Experts of a small language model: 305M tokens.
Below are experts of layer 5 (counted from 0) of a mixture-of-experts language model. Rows are named router (the router's row for the expert), gate (a neuron's input weights, with its number), up (a neuron's input weights, with its number), down (a neuron's output weights, with its number) and show model dimensions 96-191. Each number is 128 + 24 x the weight over its row's rms, rounded and kept within 0 to 255. Numbers have three digits each.
After each expert's rows: a language model's description of what the expert responds to; "mostly gets" lists some tokens that are sent to it at least half of the time. This comes from a sample of Wikipedia text that the model never trained on.

# expert 17
router:133127153109104089136121101136107159105091124132123128099134151130147129151128124123107164167181093158101119112151130123067155145124131151096115078127118110155102150117132147074117112136120071103171093066129136106137123107132129137153150121091142100152139132150114110117116089147161110106
gate0:091145131090105131130150121161114154133112127154135148144130165133149119123146096081152115149155107168153121132122174155113135111117152115100115150104115148172131097120105117130145102161128170122176168167164135147124127112124100133106152097147156132166154128136135093150123127132112131109
up0:162142104129127119150172107117157150143133194126123088117085103145125107123105113121133113137138130141093111131140131108134114134094129150039164125091148116141142129122179122111113122113133154173152126132116119121101122093122130110129122125092129120137153152134176145113150097114131146133
down0:143135129160149107163120131164103146144105093160165103123145134174114144128115140121131141123063117129163140104144144119173131072105140127150120134143138110186119137110149104140090137108122190146117129118087142136122147144111114117129130155090139191173094147104117156114156096137132129099
gate1:089128140144110089148142171119137128138127156153150156183134164118097105130141120107121147120170161097124123166127087167096141182113149142138136089126127136145092122102163124096150104098141095131077083097128113076154145126115134127121162196131166176102123166155146143112119150139157110129
up1:089166160158102107112175111143076117134145135157111114117109124110151159138161120153063105110130129093111124131084108127088198147094104130153145153095102125126143112108142147109086103147130122139128127086134180114113112109156146110191118127114149184112130181135149121159122163117126124156
down1:138096143128105138162110153141104132151110149149153142115114119182148123121115138149130100165104152151110119122122142144100137104093142100150126137139088084164100101129148128151110146133138121094111127130100104111129098110137129150134151069120104113148152096120136107167072123162090099117
Infobox field labels. Infobox labels and section headings such as Location, Main interests, Born, History, Career, often before a colon, plus to.
mostly gets: " Location", "History", " MPC", "See", "Career", " Candidate"

# expert 20
router:138084141132131090128129165125147108144138094114128161120105151103134119114124125108136123115112156079121120165120157156113094133141107125143106101129130134137128149155126141130114149143125131134104101149156121107145091169138205119107107115140143114175188156116108137121060171153149122163
gate0:102107132161159105160151144111119111141117144114100116131119110116117137115140147170099140079114079087134127159110126123117123126096095119135155146130147114136112126130127166116182078133116150171121105128139148097075130131161184125138091159127122135165163137154119171136094142083112098157
up0:161097110187113107121139124087119144123100159077153110108110151117145157157094142117099122123129156079112086165129112148123113142120153140123122129133133137145120111157135123129105103124119111148125135118123136106125116172107123127135102140171131092130155121075098104105107116075132172113
down0:104121115120131088129126101126125156132104084089115092137096120116122141149088159131129154111076110113131140141117126171131121126150120110160172103138167119106134114142118144101099133124095135089118142123108117111127100168138156097127133131107149105094129130111167129123118113160106141100
gate1:145148127154155086110106057170124094166110187145115142075177082107109100162108137143126107114107111114122139124150157114134118149118111160137099142132153151108139112174155132147103138151158174117130160143159075089135098117137116105119121125140137154121116153173129139115177131129137113091
up1:085108110178132137111130128127104167127086095157149170130115101144152133156151111103150104107169149108112153146111118142096134156120098136100111100132145107127122132091135177136095113116207176153127137114090163115132095138129129144142160141140141130132119119122152164160128082139166146094
down1:122084137149160163118126099099155099167157164153124106157131134118129139132104092104141136140116125131106100123105136128108116075119150072113136120066174149121127121162146112103109152118186094140136165139113109071125143104127069158127088125118096145104155110119140123112081153116148108128
Line breaks, headings. Line breaks ending paragraphs or list items and the == markers of section headings, plus French articles La, Le.
mostly gets: " La", " Le", "---|---|---|---|", "    ", " du", " www"

# expert 6
router:137142107134143099120128178118074093118111112127097101099112092119116136150115104134134126124084136136111141167142133107157123151143112126069134173114151076104118149102146129118092116129144124082130138125128088140110141145101128134080066101077111158135114105090103138126123115167116174134
gate0:140142100160176148118126049161112116127137187127163132138127108121146132094158145098111145121119136109107110148162141160150158123133143165078123126102116142122106080118110117114147130123124168110138137136128112137046114109173117088158128171156093148131140113122107130135151133100147125114
up0:147100152108101128085114104079139129118076165157146134136160090106191173115100169133112137164148092077093108125136128115157118112090129179149108105134076106131128091163095111122156105119175129171101077108115100171058101146164126115143120122114117152122142129102141084089158107123110151102
down0:133130147121165164117120086103123168143134146162121127115155116116130143113164130088115085162125131115088131096111128149126130088102107155125136113109111138091139128170110145122157110094129078124145147113111168158128164112183087156163138117085114165113143130113146094133126102159116122120
gate1:145152154103144111153108123102099107111100128150122150152131106137155090132124141106148116129137133184106140118136153112171134164087124112123160129127064157141142141143118153139146115173101130103135172170062150130109127125102133100087143117115077129133127137099124134103096062125097085148
up1:133131128158159135122158124157155131116103154120142107073100102057128140146116142118109141167146120146137087177141073137136112119142127098134141143094138119143110123117150119115140143111197134143119127168133166112155115129128131142127129131104136126161135139093133107117121119114118088127
down1:124128120150125154159097124141137114101136164098119128160092116127123149114117148117102139133128136176140129156095131103127115096136091147147149141105130158116152177122136143111097171136140124151104124141130142097142115118147118158123129170102095157108156147123090119116092124146158129161
Hyphens and modifiers. Hyphens inside compound words like joint-venture and for-profit, plus adjectives after a/the such as new, large, professional, political.
mostly gets: " new", "–", " large", " short", " professional", " small"

# expert 2
router:139122115110107120104162105142128100154095147150110090104123105142135087143178122111169124115160066128142170119101136108145167093165117127157122084098142117103164115159136144135127110088121132094097123175124135117122091135159097161107138136122123126121142135118136122090131126170137123113
gate0:113113135158139142145129134171144134098121117119180105182121125112137113089126146104118127146140096121128109162133101121132114115121124152122116137131119144120147099138125092112153138082168097134123076163114137130132160126098148136157087177108106161083128117136131121121138117127157139140
up0:131085123106110101127134150131133071166148136141154141130158141119140121105081158105156146127141101147133124118156134131117139128122117117163111124147154099137113126110133107157170134108130092107123134119124134137150132145146127110083143142121120105142118139078136123145176085111122092116
down0:122131145172098149131098122118122121166140105134195108136170129114159108136152115152146100152109121169129140145140093150173135165149145161116124153120164100105155125120120146097133112144159163127135131156141133139135139126145088102144138148138119114100151125165134128136114116136096136148
gate1:128080141110123105128161132133140097151106120112120165073108131142085133097153152149154160128113129132176123164128147104105155093106120120145117108070097130140143115095166170139194131168108127084126095148118127100126098150154124126144079129137097132119137133140101157116155139121098119094
up1:133122101119139112139122173155138130154141126109140131086100150141119105089134116109151101157151124120149136078152160134155128138150129125159148091176121131142165132100102148139119109136158163122111149131124124139113172126122157098165163170111114133112116128139120101136127102110123135143
down1:110104123151132113147155127134145137137095094092120119133134129159123126158117115110125144163104191110122092158130116095067137134134123156122112093091128135137143086124135138124141152183141091139119118120095118108119168121087124156099117145181099129137104130135137119098109106137124130131
Word-ending fragments. Middle or final pieces of words split into subwords, often place names and Latinate endings, such as Bri-e, evaporat-ion, polymer-ase.
mostly gets: "tion", "nia", "ol", "e", "ence", "ure"

# expert 14
router:115150166087128130156130094102161141143106174075134184149108141129116110122112125126115108119152150125067134169121076124196135108112118123153133152107122137116099132116147139139121149129156154126181101152123115131104137116094126152152164192134143162159101186091130132147132118120125120117
gate0:129146180101101160147111150112132133109053123113136142115111109115144111105120127135161101095142099113103152127129114136145145149124135111084148149178141115136133125090091152141123130134128161114129133124141147160129150130075143135142127148128130106171139128151102115146125141069103161165
up0:125133102102147128101101118140117119143156099122144103131118120116143117144129141170138106076096146142110124145161114095141172186152175163116099164139125164169132132134149159116172134114116107147159091128129143090077129114099121120091103117176152122130147094120138132142108189139144134132
down0:150124115128132108153165142160136149149143190109120089102145120132119112134138134102106135106129136132093144109165119109137122082115136119126127108159152125142146158117114154131121121085120144122120069074145129161132156140140095119085133172156163139099078109176166150116160144110135143115
gate1:084103123136135170115098137129126107104119112090145133100137156121157126140117118182132110152122150138116143133117119124092122103153120142127175113137146128127119131134122136159084181088112133127155142120119138090079090109122123110149148152100145122042121119120079164121122103114099134135
up1:107138115090140145147126097109142163127105143129121117136123097115141154102153086131165128107120095120113142151084149113144143128082095072134095108138136129166112135123079114130118123122187115151087129160117129097113145118151136132156132137105142131137129106180134139149131124145122133118
down1:132125140115156117115141132136122134150129105113106177157130134134165139127138166106164164131155121118078132095135159068117143136185117142106141122144140138127111085161152142081095133123132107098147136182147112101117183118116118142135139130134086154138159153122135136172168150118125125113
Place names, table entries. Country, state and city names in tables or credits, such as United States, VA, Italy, plus dashes and nouns after the.
mostly gets: " MPC", " JPL", " Italy", " %", " ±%", " California"

# expert 10
router:113106105135096082078117158122169090153157116153153093142116181129144113148108110133123105175139152140210126140154120144139097154156090110177147115182120140144123148105124132124168136120131141122165149106113116095156167124101133113182160152096148131093128140131117071119082114129169115121
gate0:146136089111144124116152109135136143117127134129135128135126104120084140109112135118156108160148127086103133127139137092113087148134135146147162147131129139089135143132121141121068162091065131145160130148141121103134148165167139160173077113119130096134144123127149101147119153138110081119
up0:195115092142135144116107113148138129170122137148117159163161113130115166095138161119116124137089165129094122116133117087099117109156109101112142097150138150156128158107162124196175141083143076131134164093153170133153120078112131139081083099135117092091139118111138078096132117135153102142
down0:142116117131124120151113087120076184135175118118159129101113121101098124130138137125147106132142150111151066123122112075130129135104097158104164070131168106194129124152135152143140114125098146140169098130139155143151119161087139157142072148105170115160146083132160156149120148109136127123
gate1:078106149109161143145116121107128131102124119117089120126126096149135157162120160181134126100127132135133181158100132158106144115106198126120143149146115106128101121087143148118117168104121169153122130143118133107158155129123118121090157145132154099123121105127131154107157135171112111144
up1:085103169155131161153128105170147159151136110136156151163115087129135087104094146063141116134123163137131134114142116134132160109072132147126140111134085102128089135127116106132125136140166127120117145141134125126109153100110116142158146127141152107170109152103096135121127151097175177111
down1:136119167143084102088115142168157119105129095125130135147104125097110153135149105110125122083133152110147116158155112169091128119128164134109105134107141146129157146146107107160086135128142080119133136120128113095117135129119152147114079093163137146090130117093116162198152108091087101103
Table pipes, pronouns. Pipe separators between table cells, especially in numeric or results tables, plus pronouns and determiners like it, this, one, such.
mostly gets: " it", " one", " this", " This", "---|---|---|---|", " they"

# expert 4
router:069148123169165164155173151124179121134148160120135140109161129106140147122067132144133107115181172141143160136142157133109125133213111112123112117118100111167201104119105113096143094110124131090133113127135127144145134159126117110120105122113125178132113158132164134081129125126150116133
gate0:128128131187135110115144158105164136125176175127118127148104148123122105172122111132078121139146158118125086097147194131131126141100123108162152128126127144132136132111120103145141115144155103112151087145123088132101149127112100156160112142148151128204112121185110145127094141110125124195
up0:131120171162119081132131137143072120102120108133107086138114109163126129145127099186136164131110155135080101144119110146156141137135116135105119159109132113123107106120132122129102155107112118081154150132155096184109159090128161146113111091117112160126088096136124108142144127104131101137
down0:122132100146123148117119104125181092153115178156114140117117134120161136105140148067150088078154151143114149115134133109170154117148118121088131122138161111162151144102120129132098149147173153144094149157110139116171143118158170110095094132145104121157110153117111107155134132176089115172
gate1:085182089124163114158130135152135134131130148105142118131121105169149146136104149130125150099137126144110119105125088064144149126150130106122126135153134132150153171115154110105125102127182150144159101139100116170104152168124166109106144117175090097114124106120111128191104106087103132115
up1:120109131131167115182097129155112138165106092151117148097088155110130148108123101096147117136150146092108140117129136132148103137147159117111130161175163163114109149117085131112110137083135090087122122128119113150153106155117107115151146191150071120128168076126094140125166142142167109138
down1:117146102160114140116163156144113117137130155130097133181167141116106093164158106141116124160163158116128141142113152125076173123105097133155134157083094146169125142127134105147125114150121060138103109186122154117164125132155124151154097130115148139148100138106125132146128097138102127129
Of and verb endings. Mostly the preposition of after nouns like Museum, Hall, conquest, plus past-tense endings -ed, -ated and million/billion.
mostly gets: " of", " million", "ating", "ated", "ed", " billion"

# expert 0
router:138148102141085114136115120142164141111153153145148139195141094110145144147134146100142150149101161146108106150123108100145119119122109087108090136099101122045138176102191129173134154104090147129125162119158155097112129127142127166148133172128119109153114165146177071143125084142117142086
gate0:121152169078110127150107164142146121138113104133127145153148136125169149163152149103166140163129081145126161124092149124144106108157140158129125157101114117121126133136141083135168167095105114144156116139133116140158115079054107115135115097181117154071125107133114138122136144128141091116
up0:123144150153106142158093105128106122182116177190156151123089117143113150095125109130118145107130152142127143150125125120134150183167130104144133117121161122138099107185109144141136142078094123133136104173134151105090111113145130111186099110116142153083109140148172120151124125159110110102
down0:125149144123104141084133114115164143063123126146110137112142125131079063173120121102118077147162116096171144130117147109137142149136126124112164162154135144108116142130080124117087150128099126130126128127099176108144122153143141159094154183177094112134140107132142160112161148169150158163
gate1:092077108095142122164166093087111142107132158072088116129103137129120084070131134101109160144164164126133141130106170106144131154094141133122119123149098121122128109136114111142140124109147125143160138145145129110096115124107156138124134134096113133117108112124137121149168133097146120106
up1:108118098105124114110147141122151149093138160131125130136069152083106139133152123132136087146134133147130171154161164155152095120110130125115112162144126078143185118126152161087127163132102145142140148150080170093162116122132152140102173095113174150105170107122135143119108133105121121128
down1:110081107158110139132152111140133117099127143137112106126101110107125100133090090151154137067132157089142112115144100149152145118150121131147139102135130140121153176125125103124138141094113120114092136148119108115175140116112141091143109100137204150127133102116114164120123127096131122109
Small numbers in tables. Small integers in table cells, scores and tallies, usually after a pipe or semicolon, such as 8–2, 1, 9th.
mostly gets: " 2", " 4", " 1", " 3", " 5", " 8"

# expert 22
router:150123095127126126103130140118122122134147079079142138114110121120143147115147153104137160079083111149105168095120120136162162127115134161132121195122086135098183131128143150098133105115130143122117173059119137122109131103098141164163188131165120109136108102077087117108147153097120112144
gate0:067136125110136112145114127082099104148138095098131152133132154124099128126187155150182140101127122117139119141106161129098131105160063149161098137106120100089135149099138124095127093145113134109118127129134088141100165115139123159175163081140156156152110138139118194131143132119135146136
up0:141112090092117110088120102116169109130124128144145089124167107141115134147136099115128099133093163128145126135132094158110102129131106116103128127099125138125127129092135098114117107160121110110124122136138117125123111114120084094097160137174135086167134091133112067095092100121083130099
down0:135141099103137128107162119129152157115130146096119141139123136101188144134114171118131169140086138139081113116134163148158169085124145089146135110129096136133099085122122137129129111173108134130091129107136159103100109112116117110092130162127118149095109124122155122148108139130097083137
gate1:137114176095106133140108119137132154181123129111095137112161115137165110126124134102144193136104130104158136146126130157128169143140123143160117160152152059115101113154131148140096127124062113082144083114099133111122146080155123111131122158124158126159154141128177108129153091114079136133
up1:086110119109157152106110062101154145144119123141127105161121147109149154179136144195120097191117148142129128138083115115155104134104113117125121140144120145123136125158113119104122115093100102147165131134152153109161127115135163141083125084110166166072131117094125133114113130108121123140
down1:120115093147159095145134157135083118107114103097100141107121153128119161120152166087138131145194118057084152097146146103120112107103144118161165162083128123152137164147111133170129139132107142108191134157120112105144145148102103157115125143150077128116129135136139131117102098166079096124
Commas and time nouns. Commas after phrases and in dates like April 30, plus time nouns after counts, such as two years, following month.
mostly gets: ",", " year", " years", " 3,", "),", " 4,"

# expert 5
router:112150132097128139097149193123146112143092156173118106098137171094126125090136113118136153138172179115131133113122132096140153124116132124155138149114166127117113087172118127123171130151118113122170174131090146122157150139124122096128183138158119090144138141079172123116102117123110121068
gate0:156118121123135113087102129136124092186118136086166110132129130110163079132155137154152130126102132116164089098168156142148166120134192122137135126133149121101101141198127105096146103125043113113175148151141143113119107143126176091115117158177121130159129133114118154126096125108115146082
up0:140165140130119144153094132150111115109170115162094142129080115114136101161147138124134110153148131139111151103117155139115112144123168102109095158141102155115095118143113141128112142135122154163110103127158162138163102109124124194116141126089116204125141120125089110143167096130135121159
down0:113102127118100156131140108113136187167158118090157133133172142093129102174167128140177131120101106130106084145171147137173130138126144124151121132140122168110086124125106121142120103133148142103123107137158105136090147161194130110110087087068128111108121131143164135111136122155123083098
gate1:123133116132142148131139147159112134149143123205149129144085140163120140118188113082126151134138112138080098088103108114102143130101105124124147109121094151119101133158103141144128143098172117150133126132170135113105095115142115127102064139095075154134133132093142131103117107122135097125
up1:160114129134069112150117156122130121120094133124097118087140135104111126173090107090101132170124133150172150123146176150109151174135123111101095139136080104110124127125161133071152129126128166134123096111151108114145129101141114161175159203114128090137096158144105148118103159099181150127
down1:102134121141151098112153098153146111118106183089145120131155135187153087112104169160098130112088140108139104129148094146145161145141088137103069108100134100102093105164100197117156116124129143122150113178143106151104163152121166138104131138116172129140152127150150119111183132160109155150
Main clause verbs. Main verbs after a subject pronoun or to, such as won, developed, began, held, plus their particles like on, for, up.
mostly gets: " won", " began", " had", " played", " held", " received"

# expert 19
router:125122099124096148088119105151139126095114107124158140121171143143079119171104139101151131158076136109119143136100114104093119180145129153101097131136135097159133123151133161154138156122160130144074110166170100174117117117171126130130103105163126148146109150141102141097169166112157114200
gate0:086118127136149117161110070119158153117098126134116110125109155094155122092140088111132119109143126145152160095124125137128137168140139135154123094087136142105127180104169131113124132107148132138121127119122127099124147163132155113166137145143129122088121112126111140182143106080113120147
up0:113144138159086123142149146092129138127146128155124159141112167130115138124114114140109141122111147099110150121151125097132096126122135104128118128080115102125157142147118100145135169144085120145078149152110133120124139152136195133091140121129132129100165123167151130131076100139113096157
down0:118141144130117125107131117108137134113127145135148165141140131143127106120077155145142118100124105119080111131125158139127142120157149140171131155170182120163130119138112043143094140119134132153111146139133114131147110154100144124157167152090104081150128128125119073107172124106117074113
gate1:125150130149107122115067113097120159149154112099123108108119110169116143138125121098136154157130134135108167156143156112135105132143135083131131110114150120134120155089151111143133094105132194095121090146116121127092104084137144167138133165129119129123119142118107117147161097129129119139
up1:130165096161134118119140152130157123118159142171138111144143087132103149105149174139130071147132129142102146097145127130135135172156118141142154140127132136115115093165125108141105121118147091108122156164120110166163097092124156125151111135117116100099134110090113185148145193120161135160
down1:094099132094130117107104133122166132178141131153143187142103144129091132177127139139079146147125102123138126126114142107086120118134140158124126102093125133132120111122127112092152129105142156120135142117145088118118131092097125118139153161131145064107160156143088108105157143127152200161
Articles and field colons. The articles a and an, plus colons and equals signs after infobox field names and species headers, as in Country: and Water:.
mostly gets: " a", " an", " =", ":", "born", " x"

# expert 12
router:115132120165126130148095135141170080163099091087105143135107127150089085152084143120115117150115107120120085131099129092082118098121112138087099104170147165126112171121119137132079128114145133114099120127151160120135118132139140123172107154079137104136150127124141160168161108092156178206
gate0:140096133111125161189118133093140108126132159110145126133124190149171118162097187090147130103136140120112115090118131138122129141114135137100141102146134122101133139132130161167127157133083145113131156113064173105099121175084159160134173100145122118118101128119118120122115149164129143126
up0:132099127083118125099155127123125112135152123120134117173127171137100150086172142163126115194101138114150144157153096173125153119100145126071111141121121139125149154150122149161128128115130149155114170123118138120136139122103130130112088106139162078125122067147144123124107171067136130121
down0:123125136130146116164113089115127088152123134145109138098160101129097146106168125088159113119148112127110116118101180090106126116106122184155149159122092117146113139106128113162095162159105114114122129128082120168128100138128111137135143122121126133137158117125117103073145081105139099112
gate1:146103154131142141099191141135115162087147128086113136112127093136135109084120126145131100154165108136151133125118132094107090138125097134082167118125142115142116150143147174117149063144136102140114102163108125131135119159135114136156151105151134124140191138142161112170174135139161099123
up1:069145140141128074121097155151116121106091124117116151108127112133116072176116131142154087114105119107146151125129118136146119197088142149133086168179106129118120138091120125112128121118100138109131108140108138151135085151136091116124139136108103142140108122095156083161165143132148096142
down1:166113113116146146127158121093137119111113125130113156152102163137112133108131136134091183117090112147129125144150141115126070153102156122131146112116090125125108138163112158108155188117140137125114098146078115102144149135121129112085121157113135131176142147130120177111122141140096164164
Articles and counting words. Determiners and number words before nouns, especially the in song and album titles, plus two, three, several, no, every.
mostly gets: " three", " two", " several", " any", " four", " no"

# expert 9
router:131151128120103105142108084081079126121168167116143126106145159112154123127129132119097099129162106123084124116150100191213129132117146161140132123140133128110102120134090128153122096151111136141159177149138163138133139125156147133139108103128126084145067117143155122185170096121096109108
gate0:130145132170138190120130123135138145146138127131141136128145099159140118083079126153117148147088124123080158095123123147088144123095128156098157111114154110144093139139120147170124127118127125142127104120151092138119107118148097170193126125122159101146148135152141144123125169150200173130
up0:140111145142128143129087087111155106121164110146128106104100132108115139146083118160142136150156099124158150114077105128099134165102133163085125119137107138120133085099106116149136085146179134151120160142110164135153116147130133133153155110130088132142144103106160150125155139138102086102
down0:163142149082160120125125100130127130131164134100126165154164115156089120138157081143163145127170129097115157133123157120109157133133160160117114150164123109126106139132138122151128139125157103114176175150104098151186081108161155148133141154094080092116129128158100132111104072106160143135
gate1:137121153123141101122138124102138149176150172141116131102205104156111138100107130146122149117127131146130120153141130104136120115115130099152130108127096117136149102154100130129134142205148142131118132146163127156131133101116114125170141153127125145132139146128145084058156170127112177108
up1:112120116126151135121125146176126094087107087154122137125092098154143118129104141153153099135118147125133135104172129121155169117094122151130142150149157166132115115147134130114126173143134149145080144115094125088108154141153115128094099189117167151107155109152149147109156156109132130129
down1:132127123133095136138112139103124138150123135108185119112114190134135080114119125204124126111136116141103138095123113139134129116107117097110107127136120113153150150126155127142096109143149105142172160116167121089167109117116142152136176155163159090109118078101151133197162117144129139137
Institution head nouns. Final nouns of organisation or title names and group nouns, such as Society, Party, School, Museum, company, team, band.
mostly gets: " company", " band", " Army", " Museum", " Association", " Award"

# expert 18
router:134107130134143137131138120160155103136133115143163101161098131141141154105167115142171139118139169104117141141149143116157106131093120123094137104160104161144110123096119100098147114111124105120142092089112098121127153117101123086116176111133131126160165125111139119140161129100100165116
gate0:114110130143120111140143126135146164152085122124139167119148115170151131098137101144133148135145161155134155108150160096095105156090101093136128103136089122124144106137125102121131148132131185117154076176108110120095158113116085071147150140091112149085168143125132154130153100182144130133
up0:136106146130113142128120114067128101103173097136139110119157102134139083108124138108127154157148117104149124130130166087141136157127147114118101123135135178110130099126095176095104095166143151148121141144161130125111116132127107139170157131150130128077098158093143114110127083087124119130
down0:132103120112148098121119168144128122125112161114125107111157095124083162101138087169109127126087124124107133126105098148085086151099152186085146172129138092102151139085147095119098146145105117136138144145131094170106170134185138157128148122113084103154169113133127145117119101104116126105
gate1:149103136091131097108114138122110162126146141145114139081122158167110104137086103105169110078125114123120153147099142109128132153116102108185124143095093099144114124083145096127135110123124150101144134125101118201128142083121175131096173153137155131133130126132125160160112099166094095110
up1:097146164139153124132160164124109111080134125121130146132089074117135131180148137151134138108142064135112092171098134162134124136106137140118120091109111096129092152129156166133116118147144115116059118146133154101115169171170133121107095143085114156156106118106124161141108087088165122167
down1:089128136105145115137132131124112160070159176149115151120143146171152170114120169175106101122114138133150095142106131104150144126151139147117097124130110108122148121127118092151106139154154096142124150106121141110128096120128121125156150119099125111134105121126116154126162120099091104149
Verbs, connectives, adverbs. Auxiliary verbs, conjunctions and relative words in narrative sentences, such as was, and, which, but, plus adverbs like subsequently, often.
mostly gets: " but", " been", " which", " had", " are", " were"

# expert 11
router:172111083112146136120172149166127131075105146136142121145157165121154116129104139146125132150142164091117095177153116172082125091120099145178107119148106125122136116107134137098141106059121105170131132102096105116129126083114102092120126148157121133132099118144172071134114154104130196156
gate0:111118141140158148112151126119116141110134154127129111113121135130141108118115140115112114094180128148107085129109115097113162150156141097119128110160098158124139151172141168123115124096105159161176168156118137131138118150142122143094146132131145128162124122127136145147123101131142172106
up0:093114134084141100119136136143135140149072165130123107088097110110128155140142119090094115105153151192181139095149139137143120139131124113139141130111181133121123117136105123125142169170142111069155142136144149104135140183144129153137102089140094136156110157133115153148129123107116112143
down0:122096129094139138166120079154113104087159088125106167128106146141127149126103118122130096154150072152128141182145106198135097131138116146124130104160141095154134140134148128111096146108178139132089117094163087122094144092129082142155126113114096158131106113164134153090102121148139138130
gate1:158131136124145099104134147173179114126111114142146148138139081116162071140133159158136128120161058141119126148123125129121150154115130140142138159131123139124101127139180144120119084148088115103082129121091138141086132124126100113122158119115162147162139095141185149150139143179136112089
up1:130134160114120147135122122105117152116136124107103144119113144141115123119142121132129108097123123120157134090159136187110112114102124172149141121148121078114097136140143128172127113137082136160129151104113154131129150133110156113095155156164111115146151161143105158159156169129152127119
down1:110149131138108114094115107125147110122087180147159097135168139087104109117129109112197108146149106117154148176183175097148113111135162111109136132150171151107112114142104116090136146152146098138098137156081118134088127137124150113128115137151143154158085136123143109157144136146162146108
List dashes, table pipes. Dashes starting infobox list lines, table pipe separators, and words like called, the, is right after a subject.
mostly gets: "|", " called", " Died", " •", "=", " Owner"

# expert 7
router:146127143131121117120117144126120089122140160129144108090116093120145167124133131125140094118179126146054154109138111143198147141131169135147093110168096131114096139135101128126116089111084099167132143157089174155109111145142152144122152105101166072116108111094129140125114096136084059101
gate0:147110116092144091135131157129109119142135124098109113093138159150096129130101097125152159140100130098125147148125154116155155124130130099139145128139140125106119107146170113145127151119082123142136167107095128129134145135102106121138147109136126123071120123168132156140146149103115148126
up0:135121126104107107070114118137135119115109179137131146149147119129138116117107126132122099143120095136193149139125104117114119112140111193140156134115077126097119133144193140127115111114156131116105086082144140091128115173155148166131128136100086141144108118127148127120064084165177135149
down0:129125123145078114115121088143130116098094128153128120135130155159141136142153118152101127128130094153118141160128126167132108114151125136139136114113133121143115180075103154111147107125122078099161111152135116137155124146119113140116121139147129103101125150095118128117120122132134135148
gate1:146051111141143146153076089130126119148125170109129147189127156156152140132150138128127118140128098128100125123073162124150089149165087144137141134152108132083157106126092180137127111126115142123159111150101127146159161115130101183098168124133178079112152193125123075137139145140128104149
up1:149164136145063094117140138172144138107130171127115128079083160067097120128109199136127115117111123095113135142120139117150144114151101099157173162125109130132108145106127144141130167149126117114165129121129137133168128151147138144148131094101135163123163146118133111093135122158124112148
down1:119094139125102111151094120133141086114141111145132138093201133072105126141125150149119147143138104078112136140118107095121126137099094134123168139150157102090148154132133134138118107108116110131118104149126123107098135088129127123117130104133164119120156118117131138139147106133131158142
Common abstract nouns. Common nouns and plural endings after verbs or prepositions in running prose, such as danger, losses, points, damage, help, issues.
mostly gets: " help", " points", " damage", " fire", " lines", " advance"

# expert 16
router:078142134116135135123091139102136123134115163174105158120133089117133134146140145132157126104145139150101117146144126090138162149121184131178138194135131153086131113147108115118113101144092115124192125115139131161165095130156116140128148138173136153116138167130131125112132091144133145165
gate0:137125132118143160100120115121124095148147136128119109136156132110127117158180120133147168124157161111113119111157119142111146130158104076124152141094091141101100077118147107166107097142120141153124131150119126140129116156119117132122133131124131159164124147144130144136119108118103087103
up0:111126126109113130201166194133169130164135127106113161129155120139112153146095117131121105107111145130120100152127161128117147111115108150122090135172154144154141125108149170100128141151105102078091153120105118130082145099160157136144149138115110107148151145127157094115154118166132122172
down0:109163140139123123097105117099085146143147154110146176133175129146145169149132104134112121152128097121165112120092092061120158127102128138130109132105142093162113151151135115135166143134119158119126150100124116111135110138117127175149153144156153129113109060132135132114143148147135178109
gate1:144115147107108112125118147138124105099133059127113125144120140151138121148138098134168147123156145153086159127152120159159107150150107131150166139147162120186079157088128129117110152113145139139130176134138145118118131167149124130147135115114150134156125109119128082135114122102110139135
up1:139141115115109154097119155118139146143165081152145112129145130144122139145122130155155134149150126112148130126112121119180097140087140115128109145119123123162117116141097149150117175134119111101071167157101092068145151103135125089103131157142169112184085139163130161091105126090135095160
down1:087123165116133154112156144151137122113134170151142130113123130125123098121121120141113146137175131126144094116141114109165090117160152128130136168094133109159081136163099126161096137127101112121109151149152124146124160133146114137082145101097109137147158137136123129107119140114108204156
Years and dates. Four-digit years and their digit pieces in running text and tables, such as 1922, 1950s, 14-59, plus blank-space cells.
mostly gets: " ", " 2013", " 2019", " 2014", " 2015", " 2004"

# expert 21
router:123110084097093143034138130104134137132156128109163101136091109133120107141103141130145162121153084173105113153088136114106146153147142108137097147125098115131141164135124149121167131125129130178108121138101107111121112135127147114149130106134111123142146123117142142101121167138141105153
gate0:103103113132142124132126154117112089147164185094127135135114113140109086126162158106135125143122126181114129151114090115119180175108106127109154109070110127144105166110123143098136139189137168145146122146118162139138092137127110172112144102148131180165116164134138119131124121153138131144
up0:093140133181128164184137147088140097116137128144155204149135157124154124139129099153104118153109114127187190139120121114105154150158083159103138148113086131111117129135143153148174088101122110089148118142137144109117142118154126136122131135111159146126103104138144151117105093108142171136
down0:109134113079150115142101145140095106149164169124126093081136110108117141089111174125113122144207100116078079108158160069107129109138142122122084094165103114110138141117102170173128145161140120145104122109129174141145087151123153119126143151106104149098127174142138113157145117128128177089
gate1:134123090148140105144189146117124164118084190110113131135097142126136149103102119117121099100068143138143110087178174138140139127108160149164136160164161131124094150124133141134093126154110134114113108120134122164099135100144114116144163124157174116166151141148135140160126121129140133158
up1:124129109170104114095148104125113143116117092130100190095184107143117100113115157117115108129101149138118179181077110150135118141121119175126159151150078103131168130104145125147153118074098107142089135143107142161138136117120100126099127111133120204116093138141140110118115104169086108132
down1:174094136109144135123087191121140126155138115120149059142129142109132134142139115134135123089098117140141098094154134117096123169057136107136112149127146108096164118079117129135130167154172153151132146154119119096120134109129141130131155121129139116115205120110098095163143136116160160130
Prepositions. Prepositions opening a phrase before a noun phrase, such as in, during, after, with, at, of, especially sentence-initial In.
mostly gets: " in", " during", " after", "In", " with", " until"